From a checkpoint of a small mixture-of-experts model trained on Wikipedia: width 384, 2 picks a token.
Below are experts of layer 5 (counted from 0) of a mixture-of-experts language model. Rows are named router (the router's row for the expert), up (a neuron's input weights, with its number) and show model dimensions 0-191. Each number is 128 + 32 x the weight over its row's rms, rounded and kept within 0 to 255. Numbers have three digits each.
Before each expert's rows: "mostly gets" lists some tokens that are sent to it at least half of the time. This comes from a sample of Wikipedia text that the model never trained on.

# expert 14
mostly gets: " this", " it", " US", "BA", " these", " It"
router:152103168156053102121161124109166152160127126102139164118158137166087099139131122150062147192166161076107111196148162073196167172146167123143169167143098135191152153153109091139173136138114113180138157111121066110140172127123219137101142120082117109156094174169160113153131101109090110162095149107165145152134072138158104062137180117127080099108128137174104144045120159137125141156158179121107100131072056072119147160111162083208143177121131093150174144168091127155062150109157120104162142185135129134103100179130112121077095167127154127110146144105166155063073122121115103120
up0:117154153131161145131142137137113118216161167097081121151122122087061178118131140183127114129120150122147076157125155112129104105090167117082062089122177077136141156168145141181109184152223141176131089142108179114114149117107188194173130127160143096223121139149156142162114086088151106113145111135071092108127142142162124148116148136117124145136147122140159100112132161133126109078178128135132161131122133065124133134125115154133090103128134063168140140128147162116068160165154142114175130122152094128118108117165160131156100140224185168113096134129168102070170081135099098078
up1:162097075116070141178091138135156114113154113083179141137165097108144084164068170111125089120097148080125078102160131113168183132151091178130150135095154180124127166176121118140096181104113151166136114114103097096141123104115117077117087155155136088108091146139162142071190123165129133094129112081067143168110120083115093124156132110098140164123194090183142102199117117056127103154172177144130136159173094134141132119152133127144129161069157162136096094146065143073167177141117151092102086096138148125173116091105161116182122128079116145151120111118105176136113193122111118133
up2:144121140198091119092167139180152100082163136158172136137110130175114104104067106160147161147070155112086115084136118099181149152136167062123136144211119134147177084103136118180154130047076116129127105093155141128163114098123175093118101115149066177180136122138133153105145146161142152179128129117166136124113139070142134092106129148092181130119086139109149133058150171176064096134101086098098068185055102181156152089180167116099150122147053134138153138134110132127087140175194138120092124133094077129096132070041077127122113172156119173153126159147126125160168099191176110107

# expert 9
mostly gets: " GBR", " Animalia", " ;", " |", " defeating", ":"
router:115142160076077086118182093172183134155095132129155134164124129122101069145076178094101130164148166106115111096142111099151107142116155106189185169149116123191089136125134098126160163116122094109109209114100162100167108144096130107099153147142153117118130156153156158160137078160162089161124143087171147197179079147097123186101166091153130164180089183128121112166147115174127119136171159145216111122108127079097185119153115092164118084086139093166120084202102162120088136082097094167141075123138145190146158156135122156158152071137156126131143130143139150101156157160129139104
up0:129130106176127086113152084094134155087128095149140167165100116099093149116109112123083148103122172124122133181105109148063127096198133091117140125194079161135099154146052147125115109104135143117145050184142121081088091085143161121162127120105152143153114091071139196117126097112173154080097122140095090104123190137132190164155102092114094111116111108133137131170108135126095118094084088140165076150116204126167176078164118131153125156081230083123136153138127105119154131149155161106149153151151181111116169116104161096153106088179051147166188138125157182173126180144106128137
up1:141113081109093146097162187150059071170164197137166149127125164162101211147130103077179110159143169115076117162057125109142068189106136078148101184126146108101093120146140117161155109111087179096098123095109136100158079227163098131083103079190176095169117100130174142130126142075091156139119199075117148097130138162134058148116124130064082102126099126103097086061127109161166133099099126106167101100170194081126117158200085135104131094054148176147113161160124116160157120185144132141103084145142146139094127106129135124151155144134074127123131147131128157118119142168105058122
up2:071188113104074144129117128106168142175123136173185164143172122120127132082143089164141147140124146120149090101147127177109104153112092073135118134112113153138168145194061083115106133097129106210120108124099167161120122145137105113114092173138099125137086125065113139205141146108139151096131081094124174160167113127097031156092126087138111137142107198171076104081133099145191127131142142185050086179130151105127138074174083157086158113127141142099169136120150170140110149074077143118131087125118207077137075081168184117130093110163102146156150133122129158140141143106161134084

# expert 0
mostly gets: " exp", " conv", " re", " res", " conce", " rem"
router:118183183157132112088136089181145105155130143148121145141080097084151090075125112113145142073114149145115123057150141100133130098100143153153103129137114138090123162143136118155146146109044092144192117128149096034118176109145153054155110079219201080101117154176146091103171127128150102131084175097150149099150122139123095057072123124168144152143099140173093184106122134156168125070121153101155137126122183124188175174161124088118163058130087115136201121160124176134137136108170143115156149123162102140111052115123115075088151091147131143150170088171122124143037117074142086084
up0:109122086115078116128123163104103110162127104091140127118164197189102090127079108135173154094136133110107143172134151141110180105112127173133136138097130106182150121086188121101068125065107080097146101108169124166122095116120181115070164132104137131134109076093084157163139202120132153150137097106055149154142093042160116164182112066107195130146103135145112080164171186088118160110176146087182126133123088133049158100164186163125128136145115166142105154147156119145128092164049105123108152117146112131143171132090180181129150121112127120160144149098191163106163159093087158138
up1:092107176191098136137155127127102139160119125089159089144104158087096112179099104110074099126133088193091122103189053101096166171096159136072131161146079135121138144133179072124110203108109092128122105153098140047078135124070117114119101081124116090122163138091096171132144133151172105101093104128105091058140128105127130161134168142149126110122142156162128109113135154156101083114114109160145130095176109117141196175135113099131104121124144174110131124137115078185159111161161143135144144133090095111120124110057237119116155132107077079099094166106131218130142123177174204116
up2:097088090186113166182120138118147125112111149122145106092109156113100089183155055159162073100155176075083136150128110097185129173049098129095164096122142178105140152075157071106129166154117142170176108116123167170124147138085124080080175089149131134123133153106109109164148137130079139085149087170112096095050106096173118131128114207185125128142143154086145128088184117137115101072159166148170147164122106111157193185154186128101144163183078124111136115134138167151072145139220089170078163148146060158179158106149198107100131093086110173132127181148143150162137086123121098169

# expert 10
mostly gets: " any", " an", " every", " their", " This", " According"
router:165134207143123110170175107149200134097130157118138128127124112077169146156140127117119162188195150067134080179165175142137145113117134101126124141139120153141144126151061115146157119111153108130102183169174108082156131131115112097094146107185103155134108092096156127206125074151128083168129134128190177132133122118122093122062195132140127159127070178077107102077099136147182085175165170117110113131117134041104150178110178133176068061103106112201109088132089141155067100079134144173172129124177124106131154195070154100078145113108170141088134119132124191167141143108161115052
up0:169132122193100154176127125119161135091146153129174108104176143092163098112112072178132133133116151125127081180098111122172102139084145119191144105138094123118120158112067144128117136115134082116092127132156098196157130089100127138118085107141155160098139104127152110149141097095125123111169119147094084093094048135135129133085124164212128137135118124134161111148097114150194072178134088124172098157116154138192128119115212123094068127158117140174132147105064117074095189121189176182166162115122104126098212092144128129127161088129138151106129131159075130128163109154135122152
up1:124083123183092075071082118179098156144122136090078134113058176126129085122135082095116122127088155101140155133105135138128077166136117103067159150137173154146133135112187137177096147095081143156136103083130107161210134166090173187114145162104084132151151119158145147059093112160134122118103164134137132148138103145061120113144118195128145159143097082071175158150139094144165137112155139072127130167098108115120115109158136120113139118084096183091098129178105072054123146154182130144098083148175089149106130135143132135200135124088107112079121088116158173160172151121216124123
up2:149147208114097136150155159165129156152119185099144122134181065150126144123100100136128109108110124099174101110108106170161103146120136080151149100160116146165103084087108070073102090191126136196161121106222132184162150103151065167127127213147073079138134167133140115167135099092134156099155096143045161146182146146098145131109095116154143093113116135133125083131101076126113187137120073159157170112104121097144138146134070075153099149083173070136144155201177112093076092099089104079224121144125141151148105137127196099140114171159123145204155095158070115166101144150135140044

# expert 1
mostly gets: " San", " New", " K", "Al", " Z", " Pi"
router:085166141062098157100103093125124104116174138121169119114099088149144133171158132151145139193182149114108095163152135098166161128139181168172189171089128172182121162142146026118155185075087103127161129139167144099116171071098111134109139116098183153152087149171082085137149117121082085138120123129117181138136122128109088085123151134130141170112130151088098063126111145090148100121185142070124109129090112070134157116126140122185122168134131133207154083155111156135133084128082124145172112085144125078113175180081160162141089110189153071125183156110209136104106089169100083098
up0:084130163105114085080144073136158092096120138119070112123135138119113186117135143140181097134173067136105198089170146113115088124203098087137102154126081132131210132108097082212134167118108083225154158202153194080083114101133100142108107091112140112182086117171108105145140161099153112102079156113173166107127120177152127118091145142101085095133158142138103090096092141135178162130097112069101093140120071094099120127163142111058175134108162090116142145146113109125136135130120137126119134148098157161162139171147172075110110203188148135113186101187166088165080157092101104121
up1:140098152095211092129101127088150116117145166091152199144105072100138171085105082143136094157177104140151130135096112135173115099191140136184081100051085142189109135087188101158093181060119148101117137105124110134167128134114139109075146098126127113097145148137085170103167139112102201119185087133140120117126047114119130124167115150155126187087088069119126113100134096109135081092101104173089156194103146192128052118084091128109130196144171134145045142175105135123104084142136169121111106165179128098110174142130083109114095187121074153152119199144151169103162142136115123153
up2:158150091153095122103084175153131150130130104143154133171093153165112118129172117151047131166102091180160180069099094101115063101098150116143122117097186119185105086134151128153096118119130068175121117180084133082129113117174130169147106159153134115150151144124112167150085122088208102094161120100105118110119110087080154138115165145072187159131143173104146149121107138103064112115107093108140184159166080113071178126128123106159087159158078087128116104160158169184169117110165085128153132129125121147149116103107086164081131092186137161119076076098115121114110059202093170106

# expert 5
mostly gets: " km", " kg", "%", " ft", " mm", " %"
router:127153133144135111150165081096185101080151230111191158126094111139194113196127094090118086178095183114113118090140067109138157086124174107131132172102123142146089149186117116113115121104093146158085176188144072137128181097079161151084170120161172133127150126133150096101102090206134115131122184129194149105120093133095053116139145119149113105153098155142175054095111135190192085167136081118147106125143117110135158100156106157138113177105124116128100120162150097130175100060147107102136122126130093154100087116100118124110157174132126167156114130084143148143137081113165145113
up0:152147133147066166127143096149147063154176160117155116116149158149158173098148123069182146142196122131155162128186175130161124080163080132067154191123123135149095149128115109114120141101110144127137092212122052109116140179097109180124150143140116160109140179131105197079088186139154146112175102134151087102132110123054155136141098146107145105093117159103158071042150080119096097090078100078139081137173051121120104153100141123163111175177134154137095151176101111086088164112158102153106152151094150077137133121130143105177141135172134089112075117122105101201130103113145150153
up1:112138090138183161052191083143195084163181137102149098093173128182085113177119082083091037106174128136117118099160195164209139106187190142117119126131164073091194198093161163143107167083138083142152100191135152143140120153125172141135149091139168122148159161125090130077127133140162141120114159123150167119159134132130158133148057126145141139151097097134175125081075098121183168097125066088118147137108180149141165122111090135114128143170143162118136134150132128142106160067160113161030135070114126158137129079120120089141166108117093088094126142066173158102145176184117106070
up2:107069137099102208139108129144116094101147168111189139170131089080100092102129173127106143106193145109091080153119130080144106096116140072148149159112087101170130147075082166150045096133147174160106037108152061097142161085082183162126089162099135150109128110144107113143092125134116185134085137093110179080135067159113195137127105185063130147095138118108148099144131115162109108136127144088178105054106153156126137092176167121188097105100105153123095145199131195064149068129106073124120138101096081097130152124090172130134137126144184136122197075116128099077146144127105191137

# expert 8
mostly gets: " of", " American", " former", " African", " United", " European"
router:103104131136129126142140077183177155085106145098132122096075116110101077143097128107164199204120119113113080122141065126136184155137171137171172177127183147120137139116063122088135153101101090110086170156152163124142125121164113137141180066084103105168069180178109135177147121112098134095100187103156143167071103068160116164072187140133128135202098121078110141115061064170152068164136155095212085170161166104132164114168198128158163165139153125148120122145039139139120092124147085089116092122141133124088128161149136160095176102129161125123116076157101184113138088107167108089
up0:169128196163168138150107155146112139178126079089141116109089060126149153151073095150138196112150155167151138112151090112151164183133100116134127129161124107138102147148106123097101113113126111136155163123120062116099141128105126082172143093097144139070120119144142095122077107124111057162178160128180122159098160089137177124108113079157048124178092140143085116155135113111143170167092151211123128146199104098105164189139166146144141108101139170132177125166082125092124085127112099114093095111143117128138112131175158198062115127205134144104069138140124121093152168060103153105
up1:137149071151170162064171170147125169149124087105151175090083097132164164133150136073167145144112099150125164161129149149119151123153138154088110121050120190126107184128121086161141123135089096144193135127161144079137143163142093114147163153072185121150169153173098104116148146145089149115121098105107087156107143085124101166141102119172110138099121082153148137122130067153121120072156124133096127189085123085176067169119127088111096111083130134147160096163129142119126159136135187106131156188161122142087163119108117183171073144118141140107125063186142207087093117167145171149
up2:140143114128132096143137123130118118081135113135113113149170159075152120102100155198148130148141101129111084095147109133166161150109126161146139127099167114153123105147049122107138144135074134106097143112191103104149083233104116079170206141125170152165153134225171142177139099146160151157157128151139129122112087168099131138078117126156142184156140115154128101105153121116094107155131125127093131146189153160120137131089160033132159143120112084150149147151125140085157077147092138089131170105144072154144117076135135130114116138142046127154174137154078186132072087109121127130

# expert 13
mostly gets: " member", " Award", " politician", " director", " Party", " Education"
router:090173170170100155102121150126128146130129139154140130140108091153121105139148130069106109160162101144079115191200067039143128111113171143107092148144096163147141155132125108119134157086115092129105155123132173032127161164094147109132125103197143164093141144154169085122135158150189074120149126085173142147101033146141067105140208099161099112152172186194090126072117123093156077166145153148146095122139156111173185125149149076128162135091160119177088129123104123134176126109139119111162143137125116145100176138115182098119113111211164124148118090058124118116100097063175079086
up0:139159088129116134100109138191157089176159123111143080139152082125104114080111167207126137096152074201102114119155120115149147140127116134135124168118112116158129126116123123097189126181135159137093109070137109172160148186105103123101255143064125108136097120160130042097132076103146133098116139098128082143096116154175105088115094171089054155161108065131094141128076188101097114182051138126139139151166121140146108141159052119209074193129162119123118129144077162171075138116130128167135111139164196115125180135081104138129129100118138151158113118111110146107112134121172130140
up1:139093083143118131158100125175163078071165074092182084110130062146144102158066115133127155127052106143169114082114108160148124180135190140148141148116127086126163178153152123144125166133118151110143194126147115149188105139179113062106174146095085112189133089103139135138184145089135145135107123131121156191156123144167091129112120139064110062144123167058097130137119115062063093101138100114141118183112123074140123126110088175186170197138165107137154146063131105155101095128101167123165148176090156109140083068137123194169071126143202146135142103191112139152152140109152135136
up2:101188125165140118078163129149098156111118188083169131117125091127139147107135166114114154090124092069138083126164111128108074102148120072111074111150186132100161121160135116121105127139126114117119147168100128088124121144131177163101126154164084123077100082103092195123102145136144116117150105128108098066123169105150122123123113145186000116120166096143078151056129116163126123098136160095187085123153082117087168119121093130192148104095126163095131137139092141134150111107114053170184144208111096097105139124189150098096151095106150126160098099136159096139113104118108134081

# expert 7
mostly gets: " have", " has", " had", " when", " where", " became"
router:145120194163139124106168104171161134160119136150172178119089152090131143088151113112138110135169162134123139152159161079170147121108160129149145144180158166089083126157090131146114127076104093115176139133148111126123222046128147080118146117203117096131143145128144141107193079113107158114053125127176152105058145158145116056134136148181078167170142113131107139126107117175194096113144131109151119168119178120132134145133116030148077078134131118151161110108133125111089131100180151121117080145179149136037080185115128058053186084155125109159119118078131198139126149028182122127
up0:123061147094172131112133159165151140039099117144155131097160078079133125126130162120166186113133184189130182106132171137120138116084134076091119082090115143109132176167144116190194098187131110115099131124142163115108102189116053124102070119185160175139167130168167126145174131136164108206170147119148074140100119039140134151112100133135160118169084082116107142127133153141113098081131081166118157188102177108153098157123159110094114114112075145110109099138118158100115134092067111111116153101067153184079155149141116091141195126120050124127140169124145114118140154127143116132
up1:105110124102158099180157120092184152139175142142136202161114107089136180094102046138145162089122174120203118152132144107124158127188132214156109113119113171078102146078130130076119094103120145148188188095099165156143149160131170091096084107130125120165157162164089142119057112158067194109124109155099186099172101097141172135148095166203109119168144144178139130134149125131145127110082068152148119180116147129072102123175131117152153117150158124051126144190106094165169153096179159108133175162132100103153108144087164120101134158111120122138206057110144135111117169104115091176
up2:107184140113132145113106102150077140083148153149117102122195114188183088128093113151061170147081170144108122101089151152130129087100089110067158105116177067105165155139154062179091122164170125108170101109104140124132125147144126069055130160114197119147143115103084044086143143154172069120152122166147180160165095074138068128130111172135121130171110138143132086147149106057085177142095100088138200094157142117124146119093147059086146116144175053123135141094131140208143104171189122135152135142110108135104142139138145137073121136138118152196088126130117118121108163162140176161

# expert 3
mostly gets: " \"", "\n", " '", "′", "\n\n", " Coordinates"
router:104122121093080146139121124109131081133149173063166103167129050139095162107162129108097118109133101134110149155142139125171148104077129121144146109195080094112111107131096110146150117133159126176124129153196120121129151129125139102172176102101146178057110196096149088135149097174092106103114167097101126179145113118090113154112110132113071113184112164078086135145102103080116056175156133098133090141140144145120139170104175089105150159104114089145150074138081178167064085108089183191118156149221071087121110165138170139044150096178121161137169143126101190089123100096104136077
up0:126125116116159105128093075151086174117131143111089104149135168088112135140152138120081148146046135074091101129120126160099139059136113106109140146111122123118171146118111143125136110111105072120152152101138123127134138124121045130150173115138132149103164162138113119131134126132171123144085133090165174153129096108122176219050119117084183143161194130125100126110122149128116147107131206118128215105181122129125134125117141129096113082104088117054096114158126155160100119141163169135105158255053139201108154132167101191142077117113105159181118190176102104136129102125106145087
up1:049139122099127124109155125171107154173108114119114149080143150089180136136101092145179131142087145110133120124075169060105102178129069118121204142130127128121176065141186140113172155139130145161157123139136166078168136139112102121122107078152128183148138151117130106134230130159150102147131156160145080133140145124104139182135157141126143169151130087137164151149149156174146125139134132103165138151149109108103097053110117095121151118115156105086121126158103121148103128153115106133094127112140111086103100182081149113143163105133178132092070160156187134123105082151109118125
up2:153142156077068146134184104206141104103122144187142100171133098120138137134134096166124135164130135114074115139108137096138117105086149106159129181126095092109085120119087125060117146181183103168095126093177074171176126145092138151165096131073147132116147114122146128143141121151147136165138089128123160057164132147127174172061154086171144211129124114120107133126158063097075114176115145175140096111095131094093139152167140050096147168152082143189182101127118111054142128109123132075125099121154149118116086121154142171129100119145131095105122091143110084179110138170078175094

# expert 15
mostly gets: " life", " song", " development", " war", " water", " military"
router:117166181135135153134122085118145179115144208145155144155095076133153082127165149080073110116153155119138110126151098097159158060163117132134105160104033187128141144172116125131143154123099095137100159158138172050113174136090139095150143140216151179083109110175194026079145125119195136133118168095167136163135091110106065101149152150188125146129134166186109068097060150101142080143143127124115118121096168098181128162155119107090117140100122097162119145155104125155126124108126152143201097126168081128124124162100161129104109118187135142160122080146158150095045094078122141089
up0:138160062117086147148104159114144160120192141136172104099095136139074152136165152129173139155131172126143108197138179124133143137127168122124206126141127164186130137182171124150107178095179139082167141139132145134152137153127124120071114126077109105118156129130092140077089196090131070170123141115090139082117123114091152109098085116103126188088118118169116153166121101078127142136107098094140101146135079095130135124173177131108123109064105125070080143101167141171110119123121110109058135122165208154087160091101141143176080171167174092068118133100170154136140143179051131151
up1:135120135104071113103134155135091112068083092142109071117125148125156092098170144086164142135099081136162098103072132215076089169112161100113163109076171110158107160107166101131119153144120132147086166199090135183123140067105171129168076078100137119134109176121128189140111176099136146138059159147146158114090100126134149168131126093107118171179159121109119180184147072110086138100089172125116117098146145179114123103133100114127111142160079130199135147125145065143137130108077136172092131083134142205091165120086148119136166085149109085180101101135103083143141148132174137104
up2:072159164145109137094129130116196191126062137093081136103141140141124122090123133165125150116178119154129116161124216134194083096071107059158130129038147066136143141191080136084206122148134144109097119153129148115100110132113138089146118216102201134078142148153116173060137108118075136096128105103127103157098064118164174185192106163129150153108190127183111118123101202117100125156103162098108111146097175099189104127092139078145150133106089147109145076138121170170113144092147147139182099141128125178158130118146105113172113103081114159146149117114133150113095130139055115141

# expert 2
mostly gets: " and", " or", " including", " but", " than", " include"
router:111169132143142128155169136130105168140104147041152125115121093099158149113142125145119197131149161118170100161156113119161115118098117144134195151154091097116108170147095134145127124113191113155105161182192142154133110129111105099171142166109145172105106156147146128104188071141081084124104130113150132154121124158074106134118098120163188150163122143054123109130135139133192083191125166110140100123112164125159116148109123109121099127089153103147122069153097138174081124103170141215123099143164057098098120163124102154054094086142155126109084083169077188139147130129084149116
up0:131158134049112157071160139054145179020130159134140103120090082111143144123154118115087130120126135091124167073129142160118143109096138133136121195162115142154138136182100064136073142134115125084076116132192108141162150143104175094091113114204100163130142085157140140144141141165120094142171075131080088163167141135090110131120152180153161116156087116136074158082096089118102106116118135076132112122070138104158066130130108114166042139159128137137138093159077183109113161112187169090103106118125081090114121120060125143097183168126185166127148133141139186136135120167141189132
up1:085155143131132096135190165145114150128174112149150114150132144135132140147174105113154059161105083108095117133187104105169172105155151100131172175135056035147163109111102135172119189198113136118134154133113123108120139099121119109172169133125094121166111155115156091135139131117184110144131178050119106169150169124114171174082171117103136077221104059088155119114130124128143115136076211084144150129130113171126101179083144122141057126113147199095097149134037169184168143126113051135137110152120070176205129112092109141115146106089117157118118114142120046146136096151161138076
up2:178080132116103158128144106180093134144114163137111153123129219142110132082126136160116120117141094105160066135172117103075121112162158082177152162135102168159126145051120135151170117135135039101136123142186121115138152143105076103109170121118143155149155174136170118141105082169143162149109113125110090170190143076146138127136174158135116136171154133150109168080086091087169165120071131091082133137107149142107108182190126119112122088090094151112107101157164116133142094152018174110100165111134121141176129066184108156122167154103104111147164137139149149129141111153167135105

# expert 11
mostly gets: "5", "8", "4", "9", "6", "7"
router:094143134140099151181178098136121132089134115170111192124074077130137110093107182122105141121135175080126135145167203064128175048088099146113160091130099130198103118164157175128142126102050118177106206141158132108146104092077181149118123127091083067174085111172126141101112098158132126123174157096142129101118096184094112082114146078134162125136124129197119079123132094138146129109079059138128106117087118067202155182123118133122132128120105115091168102099134125109124117133114152145121117196095064076093030141100103068128071144142097110129154087122161095171135129143186104122
up0:149114115100069116133178145104112117164147122142127126127119143081187112190121148105161157149094114195135138076146128165143146183166102118102139145144065093147132128059162095133159094087109159158136184126065078115174124127106119165130139124103122073096113177102123156151148105126152140145068086166116197138164103098153165128149112107114151098157161107144099176130156106095065141094116103135168109165142066059118121042143106080138183118113112099146134062125096150166145140107166139151088129118139167126137085126193138163128090134135155082149131140090131206112081118104151099135
up1:194160162137119120090163158082090156138123094155060081134168140083094100182102159138109087120141156042122160115149129118082173127118071106185155095131126078091129145154115103165168067102102129126207175054073125089112084072055153158114125139136102115144130113092134094096129125154166087141194118103153149105163114117149126100171105093164125162159111148131104122110119115145147156093168130135143105089143084137073161143077140166185108136134148202074184069092082159181169151110136134123149131137148170132148096116168121122076134108111144140185149160189157131153066138115130167099
up2:118128102139082173142068089186122091108121174183148048159101147147109050174102138107153149130108095159132133083109118103140145107115116067154168093133166126107079114096219084166142156105148103128184187152109162108141122198129077169124094080118183111175108083154095112145165105103168147105094155114111193069119161138138110133158131158115141111165109114074109178104126113137102100113135181154081078119154138126137128103151160159173137107113148089136093121148155173102058131104132090155099192142150158139129087125116120127101137165085123109138061040096091068156151137126056080090

# expert 6
mostly gets: "ć", "ić", "ians", " may", "idae", "ants"
router:138129098119137146155150113109158163089145164153146141146128119130105116156074111048118133124142133113145072133133144087185094103119150106171145144122100179180165115196092090153212151052138127187105176141168131079130155161064139191162179111234208182164179179116148122111106121126140076128105171142171163148112089101161077071128192120182108180138119129116135084094126106165124067160118127159110110150167137119153142127127138108128094120096148089166101137121100098167136140093125177137083119073175101132125158184109100074133159127140145102135141090079126121116082102115154116106
up0:147118170147102068152141081173192162127116122163079176182128147111114149111125115144140137097121129127099132107153117126129117127160070190141152156175151075154141149175144107122162138105082189181146125109172148098127105095141129172121106090122083161143164112141157155114094202072131142055124164156116172118154119127105160220145080109102136104186119097134103124142141065150085111121120115112119132094141120132142144124108135025151099124143101139194179068130142163109122138110154104137130090090077163178088154146096144158097127101078173137117150121137114086142105141158146142064
up1:139164124083140139070147134231118136105130163089135111145120124115174136131139125179175107133101115128156113102091196191070110173124121073164131164103140112133132109142063050140096123144126136156114125181165072138125122064052099144107121125144157155124133192081146110063132088134160134099128102172113177137128117117136178073139121108091120175118100142133138177167158108070122155086125117088124158103124144146137146159130136062147100126092150040156094084150082149126077111147147153126137051084161163124150143166172162157111077147150050097184189112144130191087114131152103089155
up2:052106109104081145184138097158123114168092113122165123107116070104152105082136125170106142134118152099125091077111079167188102144139139112135138173108103123136113140121199143084072112093137166225143123142156195144145090177084099071098144166098166129106147155104186165092115080061145103146121149147131121172120149114125203127058151086114145143094080140172108122139109131135138077149173150115112115137136179136091151109087144200168166084136123120112201092165115100151104126141141144156108088112167128106135088093133100159080119102147119156130143097143078155148075107151124141147

# expert 4
mostly gets: "ü", "ö", "ä", "ç", " Ba", "kov"
router:085121113079097177150146104146117132105123174125180137109096136214118121169110156117144102188210137105111107167163081092169127115100198174180206148075089159155087151110154057138126185028088113185165168105150122094106181097081140135135145074188186122109138144145102114146141129132093125117105099118155162103131121097116093068135198145122138173105076153127101069117132156114095132130113146048115122126135128093138197156158136111178127141145111124156154112158112114119160054114137138133162107136167091082110107182073132161128143121194153135131171123083134150111128103133119115082
up0:119148176069079151166146139108144106094148132137133135093111123149119115127091168116133179101089108112139110023121089119074147126082103109139153091128121131172136150096116107105131140092104102193134153123202110148065085081140168142144116158121170138102122178129040127076148127130108167190141153164101185183115162089158114093165166163164129124170043083090125146103130099084104147136108081086185078127115141130159124107111179123135076130141115122120134117192143139082139142080107121106157133098139160183179120197101142189127122150126179117173101118126172107164187100140121122194
up1:088141161101142163096161143126106087122134118151073075109170086135157160168177160153151073124128078114167152155107097111197120154144117086147110100076152038103151185136187167130118158056073114141144177082123150130152107141120124121120078136149101181127120129131102104117219078176126099182134096094156115166134112125112125118058122186161113127124079094173095122137103100136174149103176112125154113163125153118181085102135113089129107085104180124154114115149110131128134129160208086183112126145121152092134125103108102116120177132102072085141147105150162138157072072124088132193
up2:137116101124069169099170100143145156135140173135136117092146234093113121146131147185131121128109166135160063105082162135079151131144133190166141093104157158117149088129126158083120131119077197147108108112142054116114040122093158108065203140050159108158175136149188095127187107099145170149101128153108136128105152123135090139123140141112154123124094074132141144111133169129173140169186098136131116137150126127122207109071158091096125127146092135153107107179078088127127150121094068114114086130123095086104075095142146107090109132114072160172124202089136091133134159162116124148

# expert 12
mostly gets: " February", " June", " January", " December", " September", " October"
router:067116121087160171141146138101119075161151157117127131116121106138069114198123124126102100117138131140130064145195072112164125151106135133168123203147099180201134113180141073141129188065075088186149128124116126117151151108104140112127119145158117129163126130168101135115102123147106125104129122141149159187206085077153086115152150138118156166107090142134043144136158125109136103072116093105097135137080090146166144127134159095210113160139147105172094131179117175176088135063138150114082165125155109099169174128113143144096155140123161125145158119105189154090120031071124121164
up0:140098162125096142191139100152054140128129122162156184082130105112129139140141133093093086077231203175092138085138172158117117102177164211121165091123130186130177157111098118143136110094187174213125105114096160080195097133128077113088095135161131165145110123146168095112196105139128152150138157132109122129071157120091152146113127132132138144145110106135103146145087143070095114120153048132149186132120090118103094101161097139121122135110155101095151167152161129140155094176142178091094155106060103095123155213102100153083128122132139174182115145087127174121123116096165111166
up1:166099153102136158080116105183111119142167077115118090142147128162076108140146157136166179141162104114167140103143207077179114111113102113072086145117126151127145142101104123091109154059110123091177166085145218079089121144117120175211111127141173184099125118158189082149156162134121075158122092169056111098097066122121096110120099157170212163121151111120143103105141081122153139088109153086107134111167166114079120139079158149095111141087120138104144114120132138150143096105171139129158107093137160080140139080097105126152135173146155120193103113178142119074099146177113131123
up2:089097093096129178146112129127150163132112163182144072127147129099073073131097125105208108157099177121092097093018097144154189149152127127125144149109172143097135167097163087152140140158089132158138102089097075109148134117173096107071131134174179143161123129151137149131114130130142135108108135085134109114124150115112093081119129119139143113156083071127114100120128131087127159072168122119166179127132095160095143095135079059096174160100138155118153178135158151042146184130123112103134124128131145104153135102120146085136140040115155134117164137112137142103208092196167106147